python train.py --balance_loss=0.00598 --num_key_value_heads=8 --learning_rate=0.00216 --schedule="cos" --batch_tokens=[65536, 131072, 262144] --doc_mask=true --max_steps=4073 --dataset="wikipedia_en"
Below are experts of layer 5 (counted from 0) of a mixture-of-experts language model. Rows are named router (the router's row for the expert), gate (a neuron's input weights, with its number), up (a neuron's input weights, with its number) and show model dimensions 512-639. Each number is 128 + 24 x the weight over its row's rms, rounded and kept within 0 to 255. Numbers have three digits each.
Before each expert's rows: "mostly gets" lists some tokens that are sent to it at least half of the time. This comes from a sample of Wikipedia text that the model never trained on.

# expert 7
mostly gets: ").", "s.", "\".", "es.", ", but", ", which"
router:142086116139127105111151108121149124115107094148128118150169146137111135105135123118141110125126133156137179104140093136176135104116165110100104103147138086087127051096150118107149123129140124153127141077141134122101108116138138138141103095148134155109069154135157133080166090145133080125089101122161094155095112121105136152130150115113144088116133117124134121136167185105118146137177
gate7:159139139148148127132161140162111132148162140157154096124150139140123145095068105134154144123107118160058089076109134129078095129134133140128151178137160132126094126154120111143140124142160133130102152116184069110140140099110143112140123123153195139113095138183116092141116135127112167138142123098129117139132099115089161080132109100114134139134130075113168096138148126147120135086117
up7:136119146144071142147148111138161131160099124122155132145143130119129102141134121125115121104114106106127174077128136087135136158153129115041117108170149146146104132107114171127164152149129135094080166116107153150108157144139152165128134150135126133150157150140121148096143111138146096185137161152164111118103127153152073141129121114127158112125146134116082148191137169101117171136136
gate8:094102113129127130146128130116127130190112108117097127110123128145139151140093140176142123136103131120094126105136138167136095150142139133142105112119158136133090135131118098116129144142066098100144147162110114138123096106102132098145120139141123172117118133096085156109143122111106165096135105151123142142126133095146145133134137115120097139136099155167135124092102162112131106116093
up8:130131135111121118177115093174182164123119088088122091110120106158099111191124095140074109137119138090118131159102099106098165122129123118157148138153134120097127111185100106147136111109158165101149152116116099136112094178162158169143126140139123144162177149125136091099097118070176125127084099093127107134150115127147162129112106122112159131146134125127144141133113134103109123117117
gate9:132108111104152107136066122097091129116113116130097117146109128149100105123146141115117143127142094125135147117086161154135138134169091129102133166110145166095151131099108082105133160139065134141165099161146107129098110134102114109116118126130126128145169105105139110136131135161125142143132146096173120140115143118160132123123106129115144074121101099101130157169116096095120107121141
up9:138152110149142182153108120124191133097165135145143131142089139156155120091154144104144140135105119098123110107107129119064116108120117166158067161137131108158139148099151113141106115139102160113112160123095140135115117101101176109105139115155132114131161190150090156137128156126081121127116092156133087149110108092119109137132132141103135130137119135129177156167124097103086119134153
gate10:134081072109150120097157123104106124140072135109137082146105096110151124124107148080117151110115087136168122148117141121084111123138125117096142147140148107167133138124100104124101164145119169143123108134094160138142112111100170120125167135129124140113128131113129110135091126156102144084116163129114129113189146120180116113132164091133169139132128115126086116108126100171112126112117
up10:126122146113157112114109138161140126111178121170128112099100119136176101144168156059113111105132143165163118134142140122141109082118117134156133141137138137081150135137126135130114117150082111141104161112139128147109137107139077131094105139128119156164105107125108099163065139164135084147128122121148094130119114144132147118110117094139142091143115100138121148131114118119124105134136
gate11:147129151132113095114106133115113129108098102111137153159091124134158175124099115133138091101128134094115152128115134126155114127098110104161115177130110049138115136170119113102142129113161090143102140115126167128182066105093116096128124121145153114154122125138102138132132161121132182164137160095119122132152182146070171162110134108056161142114161126110139104110092152100140107183141
up11:075134126125160158043156120108120155140121087130150106129175128136151109134125119137150134080161134160090148131105144129110131177147121120127170166158138094128133113150142129164146185138085124109114140135135147072154108160074131169166163118090109135151112134105138099083141143102108105094147095155151169141182132086140119089116149129168111104098128147147133144116186095111136108119142
gate12:168071125124158184106081124148121134120104087089135126093106138132080144143131069127152124067126118104102177162103126134151132118118121146135139091153107169114138138131130100167094141113123095111114120153120142138150102127128114161139155140087154100111162181096106141086103098116103184139119129125138114115109124124178117104162147183134112132125112148141164094122092122143198124125150
up12:138095085102107138102180148131123135130151126136099140121135145104131110115143133120125115141131147106104143125137159119150127118116138107088165134143143148127129137147131105150101115127109154126148175082151157090124114162102131106108118148110109102120153122124131105125151119147138159124104195129107125140098137126161110122104112099123097134113146126166128160139086128157126138111125
gate13:127110122112107110135117168103143156105117124129115156161124167137084136135121130073138138120164131131165098158139160169168136143111143112126134108138102152165127135081134112147158137145100125120148140143157113124161093150122079133112119155147110163139113112111097139115138117091116114136147067097128112131113116140184165164098144087125140101142114112134110118146162111149138176153115
up13:131121122102134105131137116133128144136177113117121119115142114122114126150120164136190144102122127141102121101128152155131182105129135131133129141157074077112142100114116145157136173127128130135117141143120142164076099102118106123119154132112139119141150099122130133128151164125142123078160106131107124091125136121102160153113166108146140134152088115147106095107153168098091100127140
gate14:156156141142106159121138136160132154119124142117158161118092115087069109130123195167129140189173158141135151119146110121129127135118120139105171146136123125119140116094130118129102157108064106111121080135142153156183116121085112125125096115120139106098119167121106121111102138125116141112111122136152147148166166093111138125127110134096110137151066179129124089137078126119195129114110
up14:106147124108126106164124135142146139098102089115107127130104126130150154095139139135139130106101113171117159118149131140117060132133119127117158094117170143154107149149104136117148105089092107113127120093120123089109153163121163089121135139098099076116151139091093148137124119119096102140084134152112107118149162109115141092117124144099149130121095130143131137168122122136160092114094

# expert 1
mostly gets: " for", " by", " from", " at", " on", " his"
router:078123176091095095124087065104174098133141122110132133127118173156139139079143138143114143139092152093106130130137136105115118136170116135125152175127138128107137148158102128126096105130132141114126110159144119186154133169128123152097112156173168122129171134152113129149099149137100159157123128115132138141134141162120138087119110165151102142151076131097116103104164086134127165145086
gate7:130172113125145115149124165127090071133177123194132152155133118129149136148168124097114085128107090161117117140126160120160114159169123103144098123124154143159153105095136077167148107147131113113121155134118119168126110120124101113162103099167136097101102164097130137100131110172142085130133133149132120101167093139120172140102133131172154138179120149131082159130125141127149096142108
up7:090148137152143118104132152167117106103132113121117134132131138167142106143138129131126148125157127154119171118135104108124143117152096142155121129098151121106125137139124165139115142126148121093123084181130124120145146129160124109149125140123174126105153121134117105102181129174097135153141124138141134115107138113090131133181103155156145083113115137131129154121182123114152066102120
gate8:147089187136130116131111143084129084162119124181121116071105147181157108140129092128081167099096153102094132128126142138134161129101100123088146106124140138121121139147110124153111127134128116138093087113131138101133149114112144159150113109169103074111175142136159127107121134116123132123148092118123144181093131180139132102113136142083142075121097147152138137119133125111117116165173
up8:098116082125138147122155102137121111134138104073125106130133145158106144134124142131155060143098118127095147128128113115094129117100121151135111081150118109122103151132159129147124149140158169123109147136099117147120131151129139149123144127146135134133140106160141171140140137118141129139126137118121115146104078128131139127103152107092128173109176120145154139133135155104140132125151
gate9:132140121124131119097089097126101161169138148133151137145128129128125114143074135107121169159144145107160185184099135141081127148138137135151121103140163148129164140115139121171186102122123125115138174114136090143094105102109100119138158147114144150137099166105128109120138151168120120145099145074129150103097123113133150134153141133114094118091120140085125124077107145121155152112129
up9:130150156125135094081143138153134100109117132088134146132126148130098145163102115108142124178137106116094086171143150118096110159134149167152132143162105114155127145153097104097139125125120119118097124160047125101138099135094126120125112169102128130113114100146148109125127125174141173125142160133100147115151082102164177162186125143104138114106145138130109107199140160144153114082137
gate10:132123129181116116162152138106150111129144116117138104138152100126142111148103122116114120137095102098103142119125105104149182141130137140119111146116120137152148113134086108080111090134115131124148129109161099125116111148110163101129160098132147137090105109122098129132112117166120143181135164086117183119150095127131131142129106118122097103122170142128133124100089136107102115184148
up10:118096129129187162087126143130169125175142167140113160133143168121120156152118156152124126114161130170121187133112109154100079123161172141133106115090109106144071162113094137134073139157122149141153125109119098159094103135089141132200133144096122126138117125125127173130121131149150084158059107129192134115140144164155128156143143147152163145129159132110130108140127156132136130147116
gate11:113126112163154134129068139148147091152138142128126139110103113132145130159133123086115107125096104105128140147100136160139094100090147128142124112140123160160125116127136129161097103170127091153153124112123163123166118133146072155130107146099143122086125163095114151160113117134140159151161105143128109150134112131138133113189107110147137087124087080168140087149132121149134113169113
up11:091116088111144161097134118130109091128105112139139156145099113112127098157148162110114108138134116157160124128145119126128124153110119157095125123105137130156103139126094158129177102114143200095163136116129097112135121156121109108075091128143096153144169101158163126134109116124145161097121118104066114114115096133137157144109136130123127090139142144076134075111107129104151137159131
gate12:160124165159126129165168136116080127135141124153148143137154128142129141125093097096093136131147118084124135058145073123153111179120142132096090128099107127193111144106103137140146155107136121160148137146144109158107136127089119152099115142124137146103067154113163138181123134116132116094117143111142102156091127140142131145144144170141082157130107070109078084102085130153129165115170
up12:141149151123149139149128147115144122126169115098116109124135118135130118147148190140129142106118120129134102118158171145133099126052143108129115123136128178124147094065128152137154108153140099159138110161128114109124129122108112069165144126139125124129147127180147155129130106142171103107140132154155148160114172104164183096099124121090114137109138115133142120103092120135085148117130
gate13:127087147112122134117129173122113121088130146131139094147088160102113130142106109099077088084161155130119148103098123141130123132152171142102065119132124094164120104119139168117114101163135140099113117086106104125156167124127090139126122169123139114135141114157107151141143130160094157140155120119149148147093094113143100090098134161147080147081092115171136133140117159156087138110117
up13:148136133115125139104146134145131119150137113118111126133151141148145121127149092142103103146117135093130109125149145141152118167094117133082084116109113145102162176138136111147120115142116082132116124127120166125145080116126125112106132101089122117126135147115129110144140096160156118125129134135159103133119121135167111148114161111126140127098113138121092134121094100127103097088081
gate14:132144137106135153146113127127125090140105094137154132108181125118122144064126129132104159110105103083115140124128132139128159144133108159132074155104110121142097084129157093113129085142067123124165105152122152108155126136168107079128121097136118129131130158150144131160168135106103138098113144142132163116097169172142093128156145135096135112162142096141055128163132127123126165137142
up14:127127086102078171110125136108114121121148105146111080088103133173101126105097142145155145174154140131165113116202121096087150066176142153146115154124186109124174117124139063158098151149153138128124084162160150146161153148117167173136146151103111126124116131158120134123151149126124101099133139112112187115123095123145113149104070158129108126156144145145157150092120153093158139140147

# expert 6
mostly gets: ", and", " and", " is", " was", ", the", "s,"
router:104099148099148094118118120104145088138123129155109083106142128155111131107130096135135111138104127123147142129143101128165125076172168129090103153132126100108100129134104067115117105127181149163141156138151129183136098140124135148120104136150147123114180113178105133123182105151141139121134138147158108155152144123094120160093100104162090122159063109125121147090144132155145129154109
gate7:111148150126126123135159148167117113125105093174116176144150095093161114113135156136118130128128169128123134110127132142107155091112135089112155126080153172061113123079114134114148089126122131118130123099105138126059138133117127108128113085099125155110173111131143140130062133154168111129120155124124150159122139140125129140117093161105153166133126098101153131112139135122123093126166
up7:107132103114134159128130113100125105145097139126137148112116081109161088138134106123159144156177150120111110139155124153112163111174126133142170177129149067173129178132116127109140154113137154097128138095153108153150108133136117124067086151111120158123081148106113120177119139075125134109098121101146101153141117136101096120146141134107170148147138157153120145124124120107105132090149
gate8:130113150125150120095125104152156117125108141131117138148144177172145121108100140168125083126094092102166164101157147151154144125131139108113129119070117092115095090121106124119128135140114129103110163179082122138114145129103171118125120104134141130141063129117113098093156144128180123163079131160104109111148158120130133132127125133110162130152122070127089123140114110096122123150115
up8:115127115136139156082135131137129144100149139137102169070125131164151129162121125122143108159118164146130123168129126118118110096114120168118109124141133144153177123122158123101126114123121127130150160173134171121133120154160152136160075111103112102148119134125065137096135123117144098111130167153134165142111122180181094107125077148132097107149115131158105116115129183107126145130155
gate9:130149151135151117126125112107140160092137130112158157129117122097081123128136116113089139107145133136152144114167112151109069145135151125116136109148101104111151123059172108152168101128103154067164124162116190119129128093122112137123135141105117155159153080139130151139126136106138136131118115107122153128174085141148145126103138104162137105142118119133127154172147066129098149164134
up9:140124157137186126103123150110137109144109185157123110154129160119158154134125120142146102121135110104097114104122088142118091083072137125151148124125144144103080084148114111148137112132147166106113125139146150175077136132115116184145197125103104114119110120118142155139151135150147148144176140121130121088127114130164100129108121131144150131142147089127100166108154112154159093086153
gate10:115134105129101112102137133140106098085132135145118128152139130109145150152108116115126167119174143136117108144122144118135127149165169118055087126122147149115127193160123127123121123105095114083116122136147111162126103115121140143115134136171109122121090119138118085091126171094100130113131114126141137153124120141106127117137154073115137112138126139133115113099154102150147147139111
up10:116166128163107125110137110070130112162132118127101124111098116148145124166134152150132143100174089060094180140078122123154149135160166175131135123132086140138100160122156088108144116135103109161116143181143126168141099071138188148133116134139123126152090117159114134124078115106123091132168124137105118118141105115137140158088134128089154133129122111125092140125120062123136156148127
gate11:099126130106142115171125135089146106125112127106112120124133148129122135159103106183149132123122139105080094111152119101152135121157146109115114170079177141135138148093142147116151140152127134126110082099105080089100121112159123144117176152110110106098174161128125136126138144163141159099110102086137157127126113104106129130131085124138136151107117110159162115147115128085111131112131
up11:142100145114095089162107126147111136138168133110134103128128113159139109119139111144116120112115153156129126158083073123141132114097164162105155124148089143122155163133148093100096089100128117125144122152096071111126148095122117073116102089103120125123112163117149146114134158125105134179140098092115151106103123128092123138110142106070148112107140120108141123072088116140122133117145
gate12:154124149163120166140089118122154114145077180154111133155113115132149130126121134105140143119101078130146102132164130134148157178090130119139151143191162131091129113144156124133112061155124102155138142131121098144085109135119098117136114075143097099118139124187148105121101147100124146137101098099102103114122105135098068129142110148081156114146140103134134119119109127077162156144149
up12:121116136098100093096111109120102127062089116117150149083127123101130113172117112152112160104109139086105076128154127121142126132127142161121205119127138092135134127164190101100127100144130122094113155162106116122125122136141128156126148116111134101156099113135101119154158140132162132125115139105150128134142102128130092109124137158130106138138123121150152143099090117136142109111165
gate13:126122117122153144135095128128154142193089097125103130143121114102162115099156143108138135154104111125141160077096154097142134139153147115153101109133124123106122150123109077090143131161135127155125144099148126102149133150143104085100103112151119144099159095113149104151067118156150169126131113118149108122096169124142114123109127134163112111104121170098092128096109122090147121116157
up13:121129163142124166108140135124124108109129121138127100092176149160146143119103124106140107121137135140149138142106103120121132134144104127171158083140116150133162102117130158126117126148102131136130142143127136143106174148161123178177091096154151177087115087155147095169157121108124166126118133127150153137142133136133114139135172126142166103115124109155158157148156156141143096111122
gate14:128087135105145119125074115119184134080092131145135117114130138159136140147108129098136134133163120121137112126112151089146112098145153126160152106098140134121151100154158139133125115154084115118149107131148128139110106117149139122092143099166126118151125131121141138115156169124095124061159153124147108120187116143088131117107146128125128142119077155090136161141128157134129130098108
up14:093102095165145134164100131125142133135113142127130104137119142145155144151107158072135142092152077147185139156139126096153152138155129136111164120137104106089088159146149108140125134094114127127134170150156099156152124076143131116113153133121131141115096135096101092189151117116111126112138172133112154110154130114141120109114110107120127122159091117125124081193151105139137144156138